{"d_model": 96, "n_experts": 192, "d_expert": 48, "d_shared_expert": 64, "moe_layers": [0, 1, 2, 3, 4, 5, 6, 7, 8, 9, 10, 11, 12], "routed_scale": 26.4, "balance_bias": false, "init_std_router": 0.00935, "lr_router": 0.00178, "norm_eps": 1e-05, "tie_embeddings": false, "beta2": 0.95, "seq_len": 256, "dataset": "wikipedia_en"}
Below are experts of layer 9 (counted from 0) of a mixture-of-experts language model. Rows are named router (the router's row for the expert), down (a neuron's output weights, with its number) and show model dimensions 32-63. Each number is 200 + 30 x the weight over its row's rms, rounded and kept within 0 to 999.
Before each expert's rows: a language model's description of what the expert responds to. This comes from a sample of Wikipedia text that the model never trained on.

# expert 32
Single consonant pieces inside foreign personal names, often Slavic or Eastern European, such as Arnold, Agnieszka, Andrzej, Prudnikov.
router,160,194,177,232,163,214,196,224,176,161,234,234,262,157,255,202,170,223,140,163,200,203,163,156,226,189,191,192,200,248,191,181
down0,201,151,200,236,193,189,198,160,151,190,196,176,201,186,168,199,198,202,192,199,123,225,201,175,191,191,202,217,273,187,159,192
down1,198,205,195,200,205,197,216,217,194,205,194,147,168,221,189,219,205,204,210,189,194,193,218,176,159,198,209,198,95,185,187,195
down2,216,218,94,195,204,201,221,91,194,190,221,207,213,203,196,213,250,206,243,185,199,213,173,191,206,160,173,198,187,162,227,199
down3,200,166,253,201,164,204,213,198,190,194,185,184,251,210,172,202,150,210,175,197,212,235,202,217,234,207,205,224,232,201,227,195
down4,168,194,199,180,205,196,199,221,203,199,200,196,208,211,200,207,99,258,193,238,170,166,213,183,192,250,239,170,231,138,191,244
down5,194,222,172,220,202,199,213,200,183,204,228,195,207,160,166,212,164,201,154,205,222,170,177,214,191,234,238,189,211,243,195,173
down6,196,199,203,213,240,190,197,188,168,191,204,196,207,211,175,204,227,202,192,205,236,210,210,215,197,206,232,168,228,204,204,174
down7,167,196,217,203,197,213,200,249,199,218,197,182,247,204,110,200,224,208,198,194,199,188,149,193,180,219,192,197,204,201,130,199
down8,241,244,244,191,205,199,217,179,195,204,202,196,210,164,188,181,198,197,217,193,157,88,167,189,171,207,253,209,198,187,171,189
down9,146,180,198,150,178,205,203,121,185,174,213,163,221,177,214,169,173,210,200,149,198,238,193,152,210,170,180,199,206,251,162,170
down10,200,255,192,146,169,150,201,199,251,260,155,166,180,173,187,153,223,201,208,222,193,224,218,230,204,182,225,218,209,212,184,168
down11,228,226,127,218,166,201,188,262,213,232,174,205,203,217,87,152,197,113,142,194,217,186,223,221,201,171,219,204,234,177,214,199
down12,204,176,178,190,196,201,164,201,190,151,199,239,197,163,220,169,203,193,190,185,198,195,208,200,204,173,219,171,185,176,216,147
down13,201,195,203,150,196,235,183,206,198,201,212,195,216,180,168,204,187,202,194,230,172,188,169,217,196,238,178,193,245,203,201,251
down14,274,202,199,195,201,208,224,194,219,198,204,199,198,218,180,250,173,155,188,142,168,174,196,219,197,149,112,179,217,252,200,228
down15,207,187,255,228,164,203,186,190,232,205,110,191,215,185,168,186,293,172,191,257,209,203,184,235,200,170,203,236,187,194,204,194
down16,206,202,204,203,178,232,230,193,122,140,193,240,203,173,238,201,213,195,196,175,204,160,166,188,217,233,207,161,188,217,203,205
down17,203,200,186,144,194,181,203,128,256,215,192,205,288,228,197,200,156,190,198,239,203,214,198,235,190,206,199,202,200,239,242,192
down18,217,199,162,204,176,175,140,180,215,212,190,166,185,233,197,168,180,150,184,177,199,183,138,131,192,200,209,203,207,196,228,157
down19,170,188,178,134,245,213,198,199,190,197,178,216,210,224,105,237,168,192,209,226,160,202,160,201,232,194,217,201,201,211,184,163
down20,200,125,210,252,157,171,204,209,180,188,201,137,213,188,202,199,159,148,208,203,195,199,204,135,188,191,198,205,224,242,233,155
down21,251,201,204,223,161,201,192,200,164,211,195,207,200,194,194,191,183,195,194,231,147,218,242,214,212,214,219,195,212,196,190,277
down22,202,180,202,140,176,173,273,155,201,179,184,195,191,215,204,193,164,267,205,223,286,191,187,147,229,208,184,175,226,223,189,195
down23,193,216,222,229,202,200,124,207,245,230,197,249,169,218,188,187,197,278,138,202,182,226,202,199,148,189,206,188,129,162,202,242
down24,246,69,199,203,174,188,185,207,150,183,197,204,163,217,180,230,282,246,209,173,213,200,193,200,160,234,201,210,202,180,186,231
down25,199,200,272,255,201,300,190,183,192,155,181,179,203,156,194,198,225,259,245,211,188,189,210,208,255,183,222,211,259,197,179,236
down26,222,203,133,198,182,193,115,201,213,220,181,176,220,172,175,157,193,189,194,224,205,196,182,194,198,74,233,150,207,212,233,181
down27,220,220,207,227,202,214,227,240,218,219,250,230,207,152,216,244,164,211,182,198,200,199,193,201,217,242,219,286,186,196,200,207
down28,166,197,206,270,196,210,204,207,213,183,215,192,138,206,189,87,197,193,189,166,198,199,209,207,200,179,192,183,214,177,214,195
down29,174,249,211,193,203,209,204,188,226,186,230,163,147,260,161,232,203,207,205,213,199,224,220,205,190,217,195,157,187,219,253,169
down30,214,176,222,218,199,178,196,200,207,240,204,210,199,134,215,232,197,238,187,203,186,194,188,176,251,182,231,206,263,254,189,188

# expert 15
Short middle word pieces like in, n, ili, ic that are followed by suffixes, as in prov-in-ces, part-n-ership, aff-ili-ations.
router,207,215,225,226,183,202,196,207,212,191,211,179,234,205,175,216,150,234,171,193,189,166,189,192,179,180,193,216,171,201,190,221
down0,186,188,212,199,177,231,162,199,203,195,197,117,239,211,194,234,205,204,204,201,242,172,197,199,211,201,171,251,200,201,178,175
down1,203,195,203,219,243,223,204,191,212,197,219,254,307,208,207,189,176,182,188,243,200,127,210,187,176,204,192,188,200,181,202,161
down2,220,209,209,249,204,223,200,218,199,180,249,203,257,211,196,242,193,202,223,198,207,185,188,197,200,245,173,217,208,204,156,221
down3,206,281,181,190,188,219,210,170,197,250,187,128,202,150,179,212,154,178,207,227,156,230,222,195,200,193,181,221,199,197,213,192
down4,206,214,199,236,216,170,230,228,117,200,208,186,166,210,200,288,149,271,241,218,216,215,161,191,205,205,209,125,212,216,209,247
down5,161,151,205,214,129,198,188,190,159,203,220,181,205,200,181,238,216,179,137,199,156,193,217,231,193,215,125,252,194,202,199,188
down6,222,212,175,190,219,216,190,222,175,175,199,189,190,184,202,188,165,234,189,222,182,196,150,122,175,210,246,208,194,193,255,161
down7,203,187,201,214,154,219,185,177,154,200,203,208,238,203,159,191,206,207,206,212,208,199,233,199,169,203,210,203,153,222,198,207
down8,291,228,209,202,198,140,274,202,193,186,190,197,245,205,201,194,194,250,200,201,170,180,156,247,158,215,217,194,203,201,244,197
down9,198,216,184,203,174,226,198,296,202,182,203,168,138,206,218,214,196,164,154,196,250,199,184,218,198,197,210,201,214,191,200,214
down10,234,209,160,140,179,205,235,203,174,229,169,197,201,257,165,205,189,207,207,201,185,172,189,228,196,189,227,192,239,197,201,183
down11,198,196,250,190,175,187,176,219,242,200,195,215,180,191,230,141,189,186,224,124,208,187,206,211,207,246,126,215,155,257,201,195
down12,203,230,198,215,149,206,253,129,203,185,199,171,197,218,258,208,238,167,179,199,200,185,135,221,162,214,150,200,235,120,156,203
down13,207,153,190,254,250,185,99,207,247,273,227,220,213,189,167,206,188,201,200,189,201,106,194,196,204,191,208,185,194,114,224,201
down14,206,183,203,188,265,191,196,141,193,196,219,187,199,213,230,222,200,205,157,306,216,184,200,205,224,209,217,194,202,181,210,123
down15,194,190,125,195,214,187,169,185,196,166,194,167,158,191,190,159,226,215,216,195,215,146,170,273,194,204,190,120,157,200,205,169
down16,213,207,217,201,207,189,207,134,193,205,201,187,174,201,242,214,145,197,208,162,190,220,222,205,193,220,196,207,194,201,335,214
down17,254,211,186,200,203,232,142,221,172,175,224,256,195,207,199,200,189,232,233,195,221,195,202,225,200,202,193,201,269,223,194,203
down18,211,219,216,185,206,152,212,182,210,172,200,243,200,186,240,169,188,205,119,177,150,199,192,196,198,220,204,200,222,232,225,182
down19,202,140,202,198,176,213,238,208,186,165,173,185,189,219,215,208,235,141,279,186,183,206,201,202,197,199,200,256,296,204,193,157
down20,249,251,178,194,262,205,199,293,171,249,206,218,172,190,201,228,169,197,221,206,198,190,198,227,177,200,226,145,202,193,235,199
down21,233,207,186,220,180,247,190,214,238,169,176,172,196,198,182,170,219,167,200,202,146,130,191,217,146,191,133,241,174,251,208,185
down22,177,196,201,220,227,151,183,224,196,269,233,191,229,179,200,208,206,217,179,201,335,201,202,191,199,216,200,233,206,249,206,212
down23,130,198,145,163,179,209,267,192,224,179,184,200,206,146,197,180,176,197,223,211,243,204,266,193,198,237,194,205,135,199,232,165
down24,200,167,221,165,202,163,230,209,157,201,216,146,193,196,176,208,126,202,202,199,142,205,124,229,195,282,147,208,196,179,195,188
down25,181,260,200,181,130,197,198,162,171,198,192,201,175,185,234,268,225,223,199,213,94,219,177,199,202,233,223,201,157,170,187,240
down26,253,201,203,187,113,182,198,240,193,209,192,201,198,205,191,206,159,321,197,186,237,188,197,219,208,254,208,164,187,228,198,212
down27,228,219,196,195,249,242,185,242,215,199,131,190,199,185,197,197,205,202,199,113,223,208,201,167,157,178,197,199,144,183,199,233
down28,186,196,205,152,207,250,159,189,186,192,198,192,198,202,203,131,203,227,209,204,204,178,211,244,204,241,209,198,175,206,124,186
down29,123,199,199,191,200,229,179,186,169,193,203,195,159,223,224,205,195,146,203,177,233,163,198,184,201,199,189,205,180,206,199,193
down30,214,231,199,273,205,214,199,205,199,163,195,177,247,202,246,193,192,203,178,228,197,213,277,155,230,216,205,153,229,198,217,166

# expert 20
Quantity words after "the", "of" or "a", such as some, many, several, two, early, and "more" in "two or more races".
router,232,234,207,181,190,184,228,208,200,235,198,181,195,201,221,141,241,209,160,155,250,159,236,178,169,192,203,212,202,235,205,141
down0,202,180,181,198,188,197,205,144,204,195,238,201,203,196,272,308,167,142,197,199,203,216,185,201,179,201,213,201,146,185,242,214
down1,210,107,209,230,167,236,205,202,200,209,224,168,196,199,224,173,214,205,274,215,169,203,159,206,231,192,195,220,231,243,194,222
down2,230,141,200,188,209,257,245,210,195,211,195,189,186,215,152,248,295,199,153,171,233,230,226,168,227,168,153,178,154,199,200,190
down3,226,197,198,200,201,107,209,200,208,251,230,204,263,184,158,205,199,205,222,152,201,111,249,230,166,192,171,202,224,189,250,152
down4,183,215,168,183,253,202,200,196,181,185,225,181,202,184,264,200,216,209,196,165,210,164,208,178,203,201,225,201,221,187,192,235
down5,198,204,183,231,218,216,208,200,199,205,226,218,195,244,235,224,194,245,178,179,223,214,195,228,209,193,197,136,179,188,191,328
down6,198,252,205,201,198,189,213,191,164,249,227,248,211,208,263,164,197,220,217,213,177,158,197,185,199,203,183,259,156,204,207,238
down7,202,247,195,178,171,281,201,211,198,208,139,184,215,203,201,189,208,177,200,237,193,212,197,198,201,214,211,181,134,131,158,152
down8,222,223,192,209,202,206,188,163,223,228,222,238,229,207,199,199,210,241,161,237,201,223,210,216,205,213,194,200,185,143,211,204
down9,161,183,219,198,205,194,241,218,197,164,186,169,215,195,205,168,221,218,207,177,223,199,171,200,213,254,163,200,136,173,179,181
down10,153,202,208,210,201,181,196,278,156,200,183,185,183,218,113,216,132,202,196,202,286,206,201,221,214,200,199,179,213,131,182,191
down11,230,127,216,197,146,202,213,190,210,236,210,186,188,171,204,182,226,205,176,191,201,183,184,201,196,190,256,165,200,235,214,222
down12,211,185,214,215,212,218,215,162,206,190,180,209,260,176,248,195,234,204,197,161,196,233,200,174,186,152,201,200,193,201,207,232
down13,184,209,181,180,227,217,181,201,203,217,199,228,197,239,201,181,195,166,150,201,224,207,167,187,270,157,258,188,218,204,163,199
down14,202,256,197,256,205,193,193,202,192,207,217,163,190,201,163,205,198,202,182,195,212,132,243,195,232,166,205,201,178,246,189,168
down15,267,158,228,211,201,160,244,193,183,197,227,196,260,136,215,216,216,228,223,178,159,200,201,236,199,200,196,214,229,200,205,163
down16,200,217,203,190,180,176,208,192,221,159,223,175,206,235,183,201,219,200,191,255,187,137,221,224,207,205,165,268,254,251,181,135
down17,177,196,219,163,205,208,192,143,162,242,273,189,166,250,146,233,207,182,209,187,176,187,183,201,219,193,180,221,231,224,216,178
down18,260,228,201,177,201,188,196,184,230,233,198,198,181,231,191,185,198,193,189,193,236,169,198,193,209,192,193,200,222,185,207,177
down19,221,255,193,201,163,203,232,162,124,199,191,236,231,208,194,209,198,192,157,195,204,140,250,193,228,204,195,164,192,189,200,222
down20,241,223,281,184,162,192,180,245,194,230,206,187,182,185,214,200,209,128,249,163,197,171,167,194,143,233,199,201,203,199,196,102
down21,196,240,220,201,200,193,182,163,201,172,188,249,175,204,202,204,182,223,216,206,310,208,261,223,251,222,205,212,200,208,196,224
down22,203,193,139,237,202,202,193,191,220,227,198,237,189,180,202,178,128,197,274,200,264,188,202,184,139,177,220,196,247,205,190,263
down23,198,197,141,202,196,199,207,197,193,200,196,199,174,208,209,225,219,203,226,241,202,197,195,219,189,171,156,200,151,224,184,183
down24,155,169,203,199,143,228,210,198,274,117,287,217,184,206,209,205,219,197,200,200,169,209,188,150,208,163,153,225,158,208,246,203
down25,191,195,212,175,136,217,210,169,186,201,231,185,160,197,240,187,187,252,182,194,204,181,292,201,174,206,166,151,180,165,185,196
down26,147,157,231,191,203,223,149,203,169,188,195,201,242,213,213,221,208,203,209,213,176,195,184,208,154,213,213,179,206,212,185,171
down27,197,184,178,238,175,195,202,210,211,225,241,199,218,228,148,200,239,178,213,224,225,183,199,95,194,221,201,201,146,242,183,217
down28,199,165,198,186,196,197,190,188,189,208,209,163,216,197,173,113,225,169,222,198,198,190,206,218,210,181,201,211,123,170,151,195
down29,177,200,269,200,244,200,123,205,230,198,199,241,202,198,203,200,186,202,185,191,149,168,161,185,175,171,192,223,181,219,212,203
down30,194,249,187,182,179,238,201,215,288,207,194,208,98,186,204,243,179,153,197,195,214,205,213,191,193,190,152,214,78,235,190,174